Weights of a small mixture-of-experts language model, trained from scratch on English Wikipedia.
Experts: 336 squared ReLU neurons an expert, 2 picks a token, a shared expert of 320 neurons.
Below are experts of layer 2 (counted from 0) of a mixture-of-experts language model. Rows are named router (the router's row for the expert), down (a neuron's output weights, with its number) and show model dimensions 0-63. Each number is 128 + 24 x the weight over its row's rms, rounded and kept within 0 to 255. Numbers have three digits each.
Before each expert's rows: a language model's description of what the expert responds to. This comes from a sample of Wikipedia text that the model never trained on.

# expert 42
Description: The first three digits of years, such as 199, 201, 195, in dates and tables, plus capital or lowercase p starting words.
router:099153119125131113121108113143152185123138076089149099145144114143166115130174141122125109127152127134116143146142098192123114111094162109143180087128112103143125125156120115155144128100085091
down0:159151136105153146105141135091142134126153132137078094117158094152107175107142141100164107136088135110118140098127088129139168144161145175129129098119140160115136102128131136123168106122106128
down1:143145128120138201102134142125131131137122131152147090080126168167145140105129128088097134090157094162091112133136163140186137152083126120141158126179116125133136144131123152108164083095153127
down2:130149107160181089135112135152092119104138163167108120138165155155132117127098124141138165127106126130123127150159074140135106160110086127109142121151128179140151099120127162105110154143151084
down3:130125100155121144167140188141123146098118085113128088179125131104115106167101117110098163087100078114132133109146113140086147127111155122110130136142137127124117156132104104106135180154127134
down4:145141169130178070132110095090110181129107079080160115152128151140124099105122135115179101112183117137112120099146085125133177174110115131117130132123141121115104125102132120146140093123108109
down5:121118140120155138120147148140135128103118112102097158101115142134060128117103118159120164147132146107132106186186123109148167119109125116106104133123125129149145121108132099134147122139128141
down6:119160123133103154138107109177114141114109143135129132093083150139128122135103154124133146155155111141122156135149171123147136125146116110111093086136113116118110096106134129137120126111138125
down7:110130124126105122132118140165158154145134174110140139139142133136153123146125132106140129086147134144108137096126153099139157149137182151099134127110126130116089121129126082130099158110137103
down8:197150051088149116170133147117122102145132155137072077093131135135104142130137135147159128136191138095129114141131109114080132107100154099141128122167108142178122158113110159168109117128136122
down9:161152117143143111157124148144101165157149096118113140156107134107153134169080152136160110105137136110114112110204097123128159110084120123158148073093145107079130148190160112146083150113134131
down10:154072150096132122136131136101133117131117107107092140115137153125181102087163128135106106096102102122146119150122080151139111130138117109179137173138120128126133122172120119134137123116121106
down11:128118120129078172107165121101125111141116144127123152144136133100123125097168121117076109124130136131120155151119139126152080149160155070128085147143153131091147133101121117160111163127144098
down12:119150135107091087105108141124107157144109113111158132135149134141126138134149142147113106149144082120122113143105152159104135097161143110108164126168134166184147125120104149138110115116088151
down13:127161112171122099154179109143086102103134146094114104152112123103115152132135125150160120130114136152163131115086164127138128122113125116122095131123134151120150113138130076125128146147130154
down14:123107163130134111125132133137172121107158146156148097148126165106115118179080035146124127109114100104129131120111122131153102128160121115171149089163141144127107184146148111113122146115129128

# expert 54
Description: Final vowel pieces a, i, ia, u, an ending foreign names and places, as in Kisubi, Shanwei, Rwandan, Atlanta.
router:126184110115179120113108135152144150117135077108120115182172115171160129138166122114144151150129099153147138145145123149155110073106139086137144094103110146133148144126085114082113114106102093
down0:122125129126153145173141144129145143129146131151156142112112148086150123129106158133109112132232146166119121128104120105073094136136141140122150138140092137129132123110130129102126149169106154
down1:150138077111126100176132125130118131148166102171091123147148125140129136111158101162139146108101127152115104135140104161134132098141185120150094171108154107111136120110121139141130161148093132
down2:132104117161119156130130165136122103142097129128142113122114101126079110155141129123107138108122134116108112151108132161146159157130143138124182158113134168125115123141183162100139152139129191
down3:136105110141142132130106116125116100121156113129139116114137131104121079099131083104171126185150139145157167129132122075190204103142100105107155095127111158151163091130162112141174141112166140
down4:149148089139151121178114111139101127136088158163119106181152113127109138123150137123105148131114116136129106148098168134124126138141141112162121149161119136149147143130148149103149126148123114
down5:142140171173082112154143122105152130166183081087131167131130107103091121115125132135099137110130125102145157162137108130132140115114124159158112140143145103140114118147142117148158178110147171
down6:089091152128107105084150114135142140148135170118134114093139133148058075158112109129128119138110109093140154112120118164118150141150138041141151116159143097127139122118156121087130114154113117
down7:108133146130139123113076099082152129166116131092136146126138096159133149137146081143096152110126152131128159096173099148143120166125146158144161132156086125151105112100191140151147123143138123
down8:149117156114141143140074126171120130112128145149121121149148141155113135116144099130084082144146124150079139116150124137072123138121142158084200082151108101120053131110118168073155120157109150
down9:107100145120105073151102148107175115144130134120139125138101156109124156094133145172108163147139120133154115160176144175139146162115163143148107082123107095124102132148135105162129146143118122
down10:126117138113147136123126120106102142156166106147126133101103081104141134114116114124132139136145135133144075138098106108172113147118142100096172098113125114187130116127111084110147135138103092
down11:115190102114094142076093082112125059098164165116124115073129126126131116109132146131141146160122137135130156132130167116124130157123152135111127129141114109083151085152154097110141156139167095
down12:128134134111129146150123090095185130129097154127186082076149157139105095144123102155131090124150143092118117123107135124108103177089133146138119103127132169126177128119115132138116143114131104
down13:105142171110107142115166154150122122090149147148122123141138137130127106120138138125106144118129101111158118092142138152121122109140118118143141117094116080087167134150098156151118134120138139
down14:156141121105135168138073113113181154099116151115112154168156122136112173124106133125129151137124136110150154130136126066149178144134141154114127159177143127142118140134162111115152120188137091

# expert 4
Description: Mid-word pieces, chiefly "as" inside foreign or technical words (Orcas, Sparkasse, plasmid), plus word-initial single letters like h, l, c.
router:099148136152133105152099103134178144090132076102141093156171114162155157167174099110118140110150096117142151127151133151182091125092138111168144093104121092142150162149104127131148085115127094
down0:126107106121142153130150104108094093116128139127152104100141136169154136129113121127137150141105133119124090106136116151162156099142109118134111117146187115131126168126105158140177112126178099
down1:138143124101132142134099089084159119154128123130146132143082116131094133121152165144153087127120149127121101104114086144145118138099135127116099117142113148141167135123105154150114163105125134
down2:135144126188144133107115113164182148137092143096122082127130126119131147121138134144116115168112133118079115147180167148131131109142119135120127111158148168134138114132185144129158104124149132
down3:159094121165132116122169098152093128129147130114074111126132108075127110093113105136076144167148112054151123093146189126160166127167120082081169123108159078113138081112137165137102167105114115
down4:127139141078093121116120118131114114117125135133163122162142143141136175127145184085093140143118148129133136128118177154128172195126125106111130139079120085127141148099145117113133140132141147
down5:111157102136120149142132138117139116184101146126120148099156121157108106119129165087086143161149150135149147093131149135109177158117138129124127101140128117184118102119176109161160111121125135
down6:160107140158175172116128129111076123171134162110119133135178114104097096078151096143126102137134113142164150138129171144142178122110104134154127161150129123097095140153106126098130159107129104
down7:120139137167089150147110125117106152122111115110102136077105103144114121125104124149133158125151141156140110189145128122165147147124118134131104142105109107118123145130128120168123160121158116
down8:154102121080108092152143115120103118143150123133097111118132148108094124112140118123150104137134070076109153157083138084096107092144079155102104126134119118151146138147119115135104151141150157
down9:135144113154141103121099132109158136125068089120159103089158134117122120153140113123146190121087175144126170164148141104124193150095106141132161131087149153103117104099133130187114120132103130
down10:152136141171141166121103121110131088123107113187130142111162149094129138144071111132148069085135113125132131145111147098102120123106152140167107100070147123144115120132141078163156108092118132
down11:143103141137111147144140123080130115133089122140158125120116124130153116084122125102153078132123152133157127118138134120132092153132101108148159107108176144067130128105137141090101147162153146
down12:117071177121171142130160150143136129164172103170150121159126120165143128157150132115142160105123158154113114136177138140168095170126110121120111111153135087138186117117130098150099164151117125
down13:163130105139111122142092091127138071121144159144114103078134136087113166118156115089128110164128092139139127171117136101055137118088124116173114142131142098104118132080152071139134120115113125
down14:105103173132125154081151094141109120151109137140103110130122175114132152143130158156114140150128124102141115102080147156119125137110155164103150134157138082174141139148105138085131147121072161

# expert 8
Description: Opening parentheses before dates, units or glosses, such as painter (1907, and word-initial capital letters like T, B, M, L, N.
router:097156094122142108122137146151154171095142068093169107154153139115126176137148140132132121099124111162154144141160098175151154087093169148120151102132090143152130137121127142128142093116103124
down0:132141091098163072172129112136145095134161144103141161141094160160167138096124174154111106171085126121136094129132124130112130144136132107129106096136143136140133158127096085150188117111096119
down1:095142127126094109175107119138111133157201162125137138099141104112112157129119129152109123118127123113160126102143109079080103158142141125076131180174152177116143125120125127096170132116115093
down2:108173131122088120106109140103142138123123141164118124195164142157124113160137099143118148159209086150148097117110133140139124126094134085138129130156133117206146120133137093122124165147119120
down3:138141105102092154122101128111158126111150116088091128141136126144102152120121093091135151128112155096110178140124138139125146122131150126139113148141120135091125121137148093165153153139139122
down4:101159167118130125145096104158124127124107150111132152159076129117128122130092128160140130100149132127070154131125081134125136140126160131124158099183110113121130146128097140128136109063148159
down5:137099125096118123133140099181104109153131120104161099114126106123145150135106130161134097168142135105113165129159125127108105130143125150150120137163110120162096109147090165133139142115143138
down6:122115139144147202139128153148120117141115148113135117110117096100166175102106135142096142159133133165156113090119167118146137154142123140094097143167162095093068133155123116124122131107074094
down7:114139121123103140175127097126078163116115132096115146135153139136132103135152127161092113127141098134128111151128168153183126153155144123105129122151187117105181114137161127149136158113187117
down8:131126136180142108135133137147098167117172142114124093166148117124158134128164146153069082120120047114117124146168163101161118128136069120151099118091129160107105116116132131110163144142102126
down9:159159122108097170153088096147121121103088126159130087131151097120130111111143108128129101133113141098112151090146135129179147110104130091120117124109123143139165159126129124149123157121151150
down10:150117119107102140138118115098178108090112156145148137078129135110066121195136125085162143167137099147137106127162134110174116129152159124113095120127148139159096104122129097118162116088118135
down11:140088104109145137125092146121120118149121140122120138144134121149151172174153149127092139147111115117112136112130137122166143131136132121122126143107123183088138146119101143119161091143128094
down12:148109151129098143133125100091096122077125122119102131121163108125147117125094167119099141118128151115151125113144142063114123162122152134118134124118108075102161146096135131155141138138116133
down13:110134102147096120097171183144125095154116157167135133101115098135096103110128140159141148119147121214144157149130129052131098142091111152086086139145108108173118105093118132140114141122135111
down14:148121122117103134108142124161111138098147090176089159123150192077085128109148157121152123136137144142130124135126143117128127107128138088111119118144131096163103113159106112122143138119163102

# expert 51
Description: Bare space tokens in table cells and infobox values right before a number, after pipes, colons or commas, e.g. | 25, 2024.
router:104136122166173101122126130121167186100166105091143116158171127164149150139156129123159157132142105163139152123111104156153089094104162121162149128099122123119166116139124131127117089102120124
down0:101108098118132160167103140155122139148130127114150073114102099121095170123104087117112099101139164165133174151124171110082094104094122142162117123157149154174124132127130135150126134125134180
down1:163110137144123148098129140148162127155170111090156175119132144143153132126118136095123097130115119157131127115099163134136104131125174132119115117171103189103114121147155160168090175129120117
down2:132152060107101120143132126127131160151131119111150143116151123122130111131141111148100148127144112091057172164131087134117140133128159131120127126098142135112132122122151104138125167116128120
down3:116126123099113144146110148120150116140141121120134171098102107126102085159165133084150126136116079126139131172150185110150168102108125137139115135104125111130138110131126124114117089146102151
down4:134123119159128149137121097164092140105105132137086165153164163125153145140152148145131117115149136115125123163132125086114131137169121131141134128137146126102139132125121108073112162114114106
down5:128095130172102122130160156141150146155173130123063110162126163133108117157135151127095102169168193132133166120087103112111129130126117164125135163117124161120122083080157131117123090119154120
down6:143115101133128105131142099176147108160114119109150130133145113154106098103100143097173152160116123148120145076149071111114123137153122132131138086112132110124165092102109144140151154145184134
down7:073128126127154137142154099158153141127080136171125106138128114090150131145132109096079160127184128133145177127109088132111139109128125123133131111123137130092111139135133131133125099114130139
down8:125196151118085083154141133066149102125152156107151125094154113113144119097131078140143081150115122119105151132124121147137138137112156107103132136142128180105125116155129133141112187124160165
down9:156157111161142124128147127132142130163129139128143100127107083117159148065139114154165107189143145093115098111097161121151100124088136118159136127111103166132154163113143138102142129108115135
down10:115120100123177140127166109154128094138123124112129119125140117137149136143098101102116142123121129093159104107130165107112142113094139090133191121118137126125134120135143097120137096090110143
down11:159165133092143146115120126115152130118167155114085128117086107106116119096138171073144121118123130123155139153143144107169144122140112136071084116179150114129154139152129174129141169108125089
down12:104137079191148094092099136161133119143114093158123134121171133179114110158131125169166145138137114123153121129144095126130120165171097160153087172153112146141146137102125109113113156114125137
down13:149123141144075084126141105120146109185115132140142130134146143147115168094107121132141096120122190137096084175201103131149130158129146110142107111116135140115092146137128089140163127102117102
down14:097153127176123114124129117143122123093099127105149159139150124159184116169126139160161190109099109103149120122118103130145113084070120155120128121107114134159119116154124130095110110130110113

# expert 52
Description: Mid-word y and o (Moody, lyrics, Kozjak), opening quotes, and word-initial F, W, f, w (wooded, War, My).
router:107195112148146083109115082148156163115142128124130103124154118125148157143138170101102141129121099157148123158122104143116124107108182118138131104092095148121136122163103136117168125086101123
down0:151103179126148124072143131141117103128139102136138154132084152136132158131136140138118127141114125137152121120120108162132130168083121169111118115105110122160110097133089102089093118152104075
down1:111099154080102088112159123126165153165084164143139140122150155076110107079089138117099145094134165142116180104144109121153138116129092117170082146087134111156149144133175131191146099103081150
down2:130120092148114151125137123130156113078190103100110135096106155183165120122176151144120129134146138146107109148151092134146147102099110104137115097142125090140145138130117183064113112139134061
down3:088132097098066109117164116138121131115136101136139107139099122122158156138148104116115148125163123117121126149142132128119106160132175147169089123088117126160152133115165092081125129112140137
down4:149140126097098153115154106147106077166105135143137157124130117072129120132142120115156122132144105111137090141133059148105133137095113139104164141130160119172100142148128110131142158086107133
down5:134141124093148191142153112110128136081193130123075122162164114135154109127088088083080120154127112121100139104151125122078129144123137120106118141131152170099129119150132140138128125129150116
down6:105101139128157135131112109115180129139119124152132085088114129103130150108122125144087117149165150185160170082152113094121123089142113153173131149138097150107126121166129119137154073172109118
down7:116109135151127199094124044082140142138118135128139161164128106111133074163163094138156143160134145136142116131092127147121136131138120141122129089137148153153118144121111124133111100126181178
down8:117102109135096146128116127124117120130139151144163121126108109140092116122139110151152167157109176099139132120143178117129078128126079076146141143134155102138132131104098123167146063140112104
down9:146133101117145136100135112169130119162159118133129118147094155131125110154101138134126121134184138127117130109118168131168172101077130115129124165166126162147124138160104142139135125119168122
down10:106137143132174133151154160152177114198155132142148158128152172087150114105107148124122125126129138102118156115177161124116104112111139119150149157096128131145174099079108120138141150115148132
down11:106080148140127116097163149154119130128114133119098123141101160127112121124132132110108141115101131137119130149093175141086095131110141123089134132147124145185129134121097134108163078111160092
down12:151130144128159136138112140112139102149116126106131114096113130091132118119107126108112125177154105130101147143152129133126087120097144143137131087113129153139127177100138134113123139110102104
down13:160164101139120119118147123142108141146135127071145158103174129137142135126107103182123134140127135114070129127150113136136132106089125148111140121106153185133108118087153123138125126128142125
down14:083131130112139157141167136130135134115130126171138144143087119126111138118133102122139106156164099130129055115165111141102143128111113144138126129138173142114117181119100124132118131152134123

# expert 45
Description: Plural suffix pieces ending nouns, such as -s, -es, -ers, -ions, -ies, e.g. consoles, houses, efforts, Blackhawks.
router:113137099136160109155114094143158141092129118100149093161163120167177106132161123113135168095154126154157117129172131139106125101126151114151125084095106080110134145143106142129141092085126098
down0:127097161147117140141134119159143088092092126149106105127115151145122152110108150168171117139157147136181117129151166140141117144117123161116143101085126112081149145149154193116114102115112105
down1:135155121087068089082166126133161124136170110118113146119105113142147155134118059110131126082145162122145165125133099162090122111145133130109144078119141124153130102155169133148100127100152109
down2:103126156110132150115128112119132118134124128095145152146125160088129127080137178110143094154153135147174117078121175142142136134107132102074118149155118105111110122175159153143094139120131136
down3:131078100147141125158106101141109133124162108153145143154106141163124089140154131137096116136103104114100164150098113082148099095146132171095151081167133115161082097141101069129117119148150142
down4:146127107129133149142105122146146156116129100131113123129108123135127093129117148130118113139116151147158088127133171146098117116148130170128115131129078104122184119148097135098213118144112120
down5:139085113138152098080148121125146102176133127130153169138151153148125123103132147125156086117129043104130105140121103150115089116132169085106158137147126138147150139111096132141162096138137125
down6:130139114128148122135111106142142150145159111173149124165122110138140102160127204125112089112147130133103174143141102126156127115152080140148119111140152125183132128136144148144161102129126131
down7:122163140144108133155149119134150118135131169110086149127134177139123156164140118135129143139102104163125114143121180143102167125169098104156112119139095106098162131064119144152162126125121166
down8:122135135152136097123065165120138131100146137129136170117113184155134143111117169096099120139110109095074113144125153135123152111145138162158167132174162135165107114160125105109112110153147122
down9:104171145126127121117156150177137127166076120146123174129136098149148124147143120134077119160123114117148139113160100089118130110084107097111109124117128176125161153107123158144118103088136131
down10:125148124117126164148145139126140108138132143111143139181121127087147094114146153120132110166089131170159086110157148137116156124132089098122123136111079107125134143120098071138146118131118102
down11:107119163140153113169090119090096059125141148134127125082128123125138139119117138139141124142151187113130146167157106099098141187121122143171129095173203181164114131121172130190164111118130152
down12:148109127164124124183090098147084100119106122128141143141137108091166150108117116143137089140156109096109128120152107127142133116097153134121119112174153115125109149134121113133107138106131145
down13:086161114091137147120098154154189169138092112120132129115187132103127134168148109142091133136163115143147125130198143116135164137114146141133111153130150167136145168102148078138115091101117131
down14:139135123144128103127163130097148118145118122170073122129152114191151122101145079177138119115143100100142125161145107110133140138150115137157128121128142097102156154139082141104085176156145146

# expert 29
Description: Bare space tokens after table pipes or commas, coming before years, dates and figures, as in |' '12/03/201 or Elif, 2008.
router:074174124153143120142100132181167167125141106077126121151147136176161129127161120099176110134136105148115132117136119144148113101112149123173166111122102117152132163114113121094122077124092122
down0:144083109128155147140138143135122158135132124148138141103131113110131123114149167092124117136130129189138148130137144154134133137070131125127126159118153108117096169142106124116118100140152168
down1:090072127095108154152132124133124094144131157147104133142105112164089133127125127117117139179120104119129122167125138116174109161102130139174092108120131127122075097136154148136160129115101154
down2:119120157159132093125091121072081113187124158114131149162132153107116170128193144137081093138122111131156120126163156151154131114156121127118125127120156122105112162126123103121146140162082156
down3:151126161100152152131143096103167137126150109145123137120151124095106136155111115120127121126137158128104137139134182132173131145115101143132102142124103138127131114110136137127157092123129140
down4:111114146099130131127136143130146089129169133133136120142083172109107100120109122192127128202095160110076180113129118122126119141160122125138152166146156144122177113155079127106124087124101113
down5:110136127162141180096109121152140107145159091109141157181122117099154084116127137116125097164129102119143140128131136109141152162154147114101099146146084122158095133136110143154132131124150119
down6:119100120148153083124121125154113125119118143151166077133171132158159105140152149102110142145125118119116095142122111125122185151116104155110171122113138123102105107122136080122137127137115126
down7:105115112150164086186127160156106155116148130113156124122128136162126145154122098151142139150071128139133121107127157102149106131088100141130141142139149101148123148135120102152101125095134134
down8:111078102155121111156136132150147121122124102077098151106141148119130114171127155115155074106155136140134125131092106134116156111088167177119160170143116128121118127128115108143102124078142128
down9:112135118120145127154142141185126115130115131099152113072116119103135102089170173120140145099187167118108146127121117130175164098121131119134124154107085116147123131165144123084130123112148125
down10:119143140078126159167116101152127099125110118106139103150107136139112081142125162120114082139130149118127104131122104136114092067134146144092113105163140154138124096111104124168151146105064101
down11:108135145136121112163084148156120108128139114142125085109142088150117097116147126113113153100142123122110112096140121136117178159128148109159159125147137136102119107127126116166129150146167154
down12:124142141073116109118144139107109151139130110102155116143115127130104094139088082120150106142105118097142059119129128152145139137140130168137090139168101155153099164126083090103180170153171160
down13:100100089131117142160138185098157109136143144091115125106142121141121164138111131143178157126131180120119125153145143150135100172117144128132157122134101155108114131115183121103091128159171173
down14:108114091099120153169145087127124115131082125122115150141170143141161126140098155092122162151116138143105129101124130115126159075116135088108139162165166114119094184073085170134156163152114174

# expert 13
Description: Counting words and quantifiers like one, two, four, many, several, plus had, and nouns after adjectives such as League, Party, Navy.
router:103157094157130100125134106155165148123158097101108114147138119156162148170155125090181129126161092149148100118135149155117116109125174107152149099088108087136168131134103115116190108121108105
down0:165066114173125131129109107153136116119157133166140110120119134153164146055127128094136094131149114102120116114167134114196128103089115146140121118131125107105135138126125136152148085134141087
down1:130156147152125125121110167117130166169146167102141130125130113119123138163071126136099111159126136151156149148111109126137160127140109130153118175161131119106116124131126151141184144116102152
down2:091185112140114124124118141148137123173142125172142135177104152121175099103134108147124145118142167121153106082096147146169120134082165098122077122180110069166126124131094083106159102139099144
down3:125130128112145070146114103092101103125148100086125103167127121159148108138122117118116167117121105099123145107127130131118082125117161104132119138107104159123154052099137113150110114109103116
down4:127161118138137105135118111107101077126137125087161156099083160169173100123088112119145138143131138131153108103099168130094182104145115091119142162119138144135134095130138145125127126148119098
down5:118113145147131158084116144118102123125143138128108091107093136143139141118128139140138150097140126143156065123141145111153081081141174156139116125130116153101099125125141131119117126098124118
down6:146081124107119167144125124120139157102117116133144135130149143125169110110108093128103130139146105139154158119157148156079151093140122088134162106130159090133080157113118161126126144135118125
down7:130160121093125090113122085123150112107159136095122115119126131109130132101170118148125101130095127160134189132134174120129102110128160096069115160099119124160111172104139147097133107158139100
down8:132143120162166104167113138078116107159173138151137098109139121114120122099126133047101139130084142149150092101115157115089161157136124069066112127134164143168171074132135138141120137121095169
down9:151115083112143138138147088138110164147132115101096150115119099157089163136131157144128115111127125091081134165124121136144112079117137096180127143094138093087158156108119136116094128102158084
down10:137107120098130148130090139088131093167131126159118146142145096114087130138155120102127105126130144148140128141120098105131110125117107135116155144125140112110131114133106128100124083099130132
down11:146152128099113097130114128105136136147119088172123120087173097110109118151120131171121099132084154168134124100132114125172188102140166116129128138113143091152155136154144133113127170115152142
down12:111105108165131146143139136113111135146075113136122155159110121118106117137150078150122118100182134155099134105130140127153079128162166108133127065153173163139113097081145138136135105118124160
down13:136139082102114130127154080130097107155073163110146157124138119106151098158147111080126087182132140107180143129107119094132155117129145176129121140155100155152113111137135110124125138141143118
down14:129116153121115136122168148107117141114136105105166123128119131122077110120115176129172153159139092104117145117088111117132087130149092133115165139129127155122165145112156122174077144125142122

# expert 37
Description: Pieces like er inside names and words, such as Derby, Van Der, Meyer, Merkel, Springer-Verlag, plus name starts Ber, Rob, Stev.
router:127130121145191120102128097158138178113133128099133104166103103178145125137149131125161175089170125149165154157164154121128090114111123129133145122104100115148159118096128117154149100133117079
down0:134139145131162137121140112087148121158112066158105120097174126122108163138160114121111082138141124157108142091132124117115144109150083175108169101162119137103122137128115131114129105124126143
down1:121114157166147147119125147119108125169117182119129151133134142088131065092099136144080137161143140102102143105091132144119120139121117143097120088125127146091121168179081121131146158126133115
down2:142113122107147174148141144127106152133104087140165108126181168079148119135100130141123175105108161141130155099118157130129113148145139138100146112120140127110114106115111079116122091130145106
down3:132113123138132116140121090173156124101144128117167156128150129105140131109132142125129156111167129117134111119127121169121104112124117180143141119134114107167097109143095140177144115144149088
down4:141150131164128152090144118111149117130135101141134120117136164156162085132152131127107137117138108101108109106159115127125201156087201097158123124132112106137114166084134142089174113127121153
down5:110100123094149147099088111109133110115216132108139087158105163123083131113139113164105098153154073163149124103101150118147100127117098135114099114113179090126075114186113108144099122141103101
down6:131124140167105116094134133134147078097137144112152136107127135109111140097068123098100119124145089126151099121132112174131104095155147125160180131139115128128112117127129082114066136134106164
down7:151121152118095154129144141118138124135138135141172109141108144117113076111148145112145173118101144108150101117095138151108135141136124070148130102125119119136137165173104120150112164128078052
down8:103100119131155094138134119115162179108114116134094169104148130165169123137104108122088126111162119190150125134130184112130101143137091116120144140090114119121172088165150101102096097147121135
down9:176136114152157108119171121126121100126140112144134166139116122096121144153114138124177124121138101139116136082129148125120119131127175091139089124122121116077125140165125101112129148126113116
down10:141115140150117129106104147139107154126122137085120154144107115162102143148167085079154151118115113110097130126133137151122114122103137153087093111163167109146117142107153130178123120154089162
down11:056081123095133141184169112126059144123137180123115168110122132075128161105093115124134098116097136148153105161103139102108107138125194113111117114114106117126105151097129136119111149092131102
down12:142176110143102143103147119104109117119103122138101154124132185089180144147081105091141107143121088161123090104120062135122131117101139159091121149141151121153136143112137148129105134145119156
down13:125117172112164133163163100108107160109121138110182151102114133103143123192137127135130122146103128149135140140114146074155104158121145165141146114136141129156120122107149127145165133145124141
down14:143149136127163149140100155127141106141111138187119124137114114163111093122114093173137152090113140164112137139148140102138114127103153115117138152125113109153101088155123130141147132129123109

# expert 12
Description: Month names such as May, October, August, plus name pieces like on, son, av, as in Brenton, Swanton, Davenport.
router:115145133143141102105138126170162151132134111123177131171146099193158135123168109109137152167178131152148149152132151185139127107098137105163157098105072104160178120168129090154151095116127106
down0:095166129108124129128123108135121151127163143128098149092157148108128137125135085098119113095146117107105129076104117147101137153102161090115121092097144155178138164124129151168142108134129166
down1:092095092112065121117141072105124095170144123163139107106117116119072128150088104135097115115107103075120146119122146085129108156108115118091130128099147111160126113146134092109129102115122173
down2:114151088114138118177143102107111125137121116131112105131123131097180147121218116104114112092124111161149166096095135121111130111101135154182110138099102137187130136105115121136163150123108141
down3:140132076149151163132088115138144118104162176171092144103088102076109165129141156135123101099130128086118107115163100151137133159133125131112120117143136085078132141128134132133132132138093161
down4:115132113134140102130117138123145105166093146147162120113067104197131121126128127134090142110124135132169098120165191144164108109168129127152057132124124130138155145141109101138112155138138126
down5:089124122163133169130123137133093083140104139148105140116134163133119148115146133150116104118106105129106121137123139123127184158107131127158098068168117107130138121143163124098116150148153123
down6:131083159162126102123152158137165116120127107133151126115134136129094141106104146144131096156183158103134129137108155109140106169100146161114157167161147161096094125179114125114124045177103144
down7:156140161133110139149104102131114062140141114123093164131145109173149092087152123079100137114117105107116119137115103136124118128101129142147147174127175156081108127113086170122096145115147077
down8:145130139131170097096123181115104136127130129152099141105127136131125143151137144155149112142154127122173076099125097153116089124112116148162117146120118130105126115105202097132152154151121145
down9:066131128132148164122133099159135113168125157123135077051170123134081134114111144149123122135124119132162110134143099165147127125118144135132107168108113174152143146129170126109165145164113120
down10:106088115141128156143094128121128166137129154169154146144169159116142128148133144102122135145177106163125112079113131141130152127100092145160117167106138129170129120135157158111146144177123167
down11:176157160139153143146125103113117152131090120175175109126116145137124133150138140130114150140125127125110117100095149104123172136151110161119126105099119133183100106130130103093146156114137147
down12:165156134138117152133106158132098105195131117170093157150176130134138113156158110109123132140140087125106138133165107122152156148094129131104166145122162073163156133137113157109142152172168133
down13:098090136147104108135135103117185080090111130118148119095113114085129166081123151145128121131098139073119128130110117159133120126177112119121114137132108139109107100125124099114127122151127109
down14:116128122136120105139138115101127106115169139158126121105179099124144099132094128062107125106124136110137118132152149140133107114179104154120128145151100139113132123110149122137113126110138158

# expert 22
Description: The piece "en" inside words (myelogenous, golden, eugenicist, spermatogenesis), plus sh/Sh and name starts like Ben, Den, Sch.
router:117161106144130113132136116165170155112145118084157089117142104148141153140137120114151159110140118129172113097140102128132146106113164121147158112104131104143143159138069094150110104058135109
down0:121107176167125125144163102114154120122156153133141143166169134094131094133154102131116138088136133160094133133097126080151128099115103121117152137138123127117141112104079174135143142124087124
down1:143135113153146133136093119090135155156084130112101138118124138144142131140147137089154130155149155103105121121143159136130148083128158122104117110160121091080107143124097093141170141106130089
down2:198148109110133114097128113148137110068125139106128108142134139134136149164112099137094075108120127146141119106088098110112131176129120102071151202125124112133098138160144123119113092123157126
down3:110149138068134149088133129120095101107178123112107119147095139152166089118180132170158116084142111193083165146124077115168127150116075134149155100149117148151154133118081108153139150084137118
down4:078092130151086132133152149149116120140124115130098154142142136138135149117142127140132162170108110155129122139141148122124145111096119100167140125150111212154168072121144106146121103139084115
down5:122147155187142165118137124111125102125137128136132158116134123127132120135120110130134122151102082096128120093152087138107104127173159151142120149104132129157147149115137111151142161138136168
down6:103147126103138149123083184137120118154134134103125109179120103129125146126143101076116142179104144108149117170172144103090142155142147108126114132127163126108155155138099113156153168124167113
down7:154134138095142152142182099136127119168148151110127067116159174159109112150109108111138135123119146114116152160095167156117129174163153115127136122114085121135153088126118153151060141152136123
down8:123114109137158187137102167132134144164180111142162170182127082152124127165146114109196158136119141129132124128078123114126092149133112108100141142122120165157122115135087151121111072147109165
down9:121136126145119142119126122138151103103108108145112166079123117137139107074134140137119121117089189144130135128097108130148168164106108141121155129105110143167148110147104092147109136109115117
down10:122134107107163129053161126189132150116157103096154085129109095119136131174119159136127139161119123121121116176119155157154117136140149111141093110141157117099152098126148118108114123118132105
down11:117130110119124137123107136136085139161130158152129131113165141121110176144118146115132157130153138160147129135132107148102167132120151097159142132103087151162128136121143134133125158110096102
down12:168130131144144117099112132172137099137160110150137148124141129150102117104133162161123090097136137109141128128145146145113171143146125128111090080126158128123144123135170132132113169129151128
down13:141139098133112127110162147123116136068142107111105101135139158143167113124118152099122139116118135092186143064119121178091121137123156114153149158135150157113144112172087129067177122149122153
down14:117109110096131140123098132113122130118140119150088128108118143110145099156135116176162137152132112104156149127167108154135103156092139134165127131095098104170137114140141115125125126131088164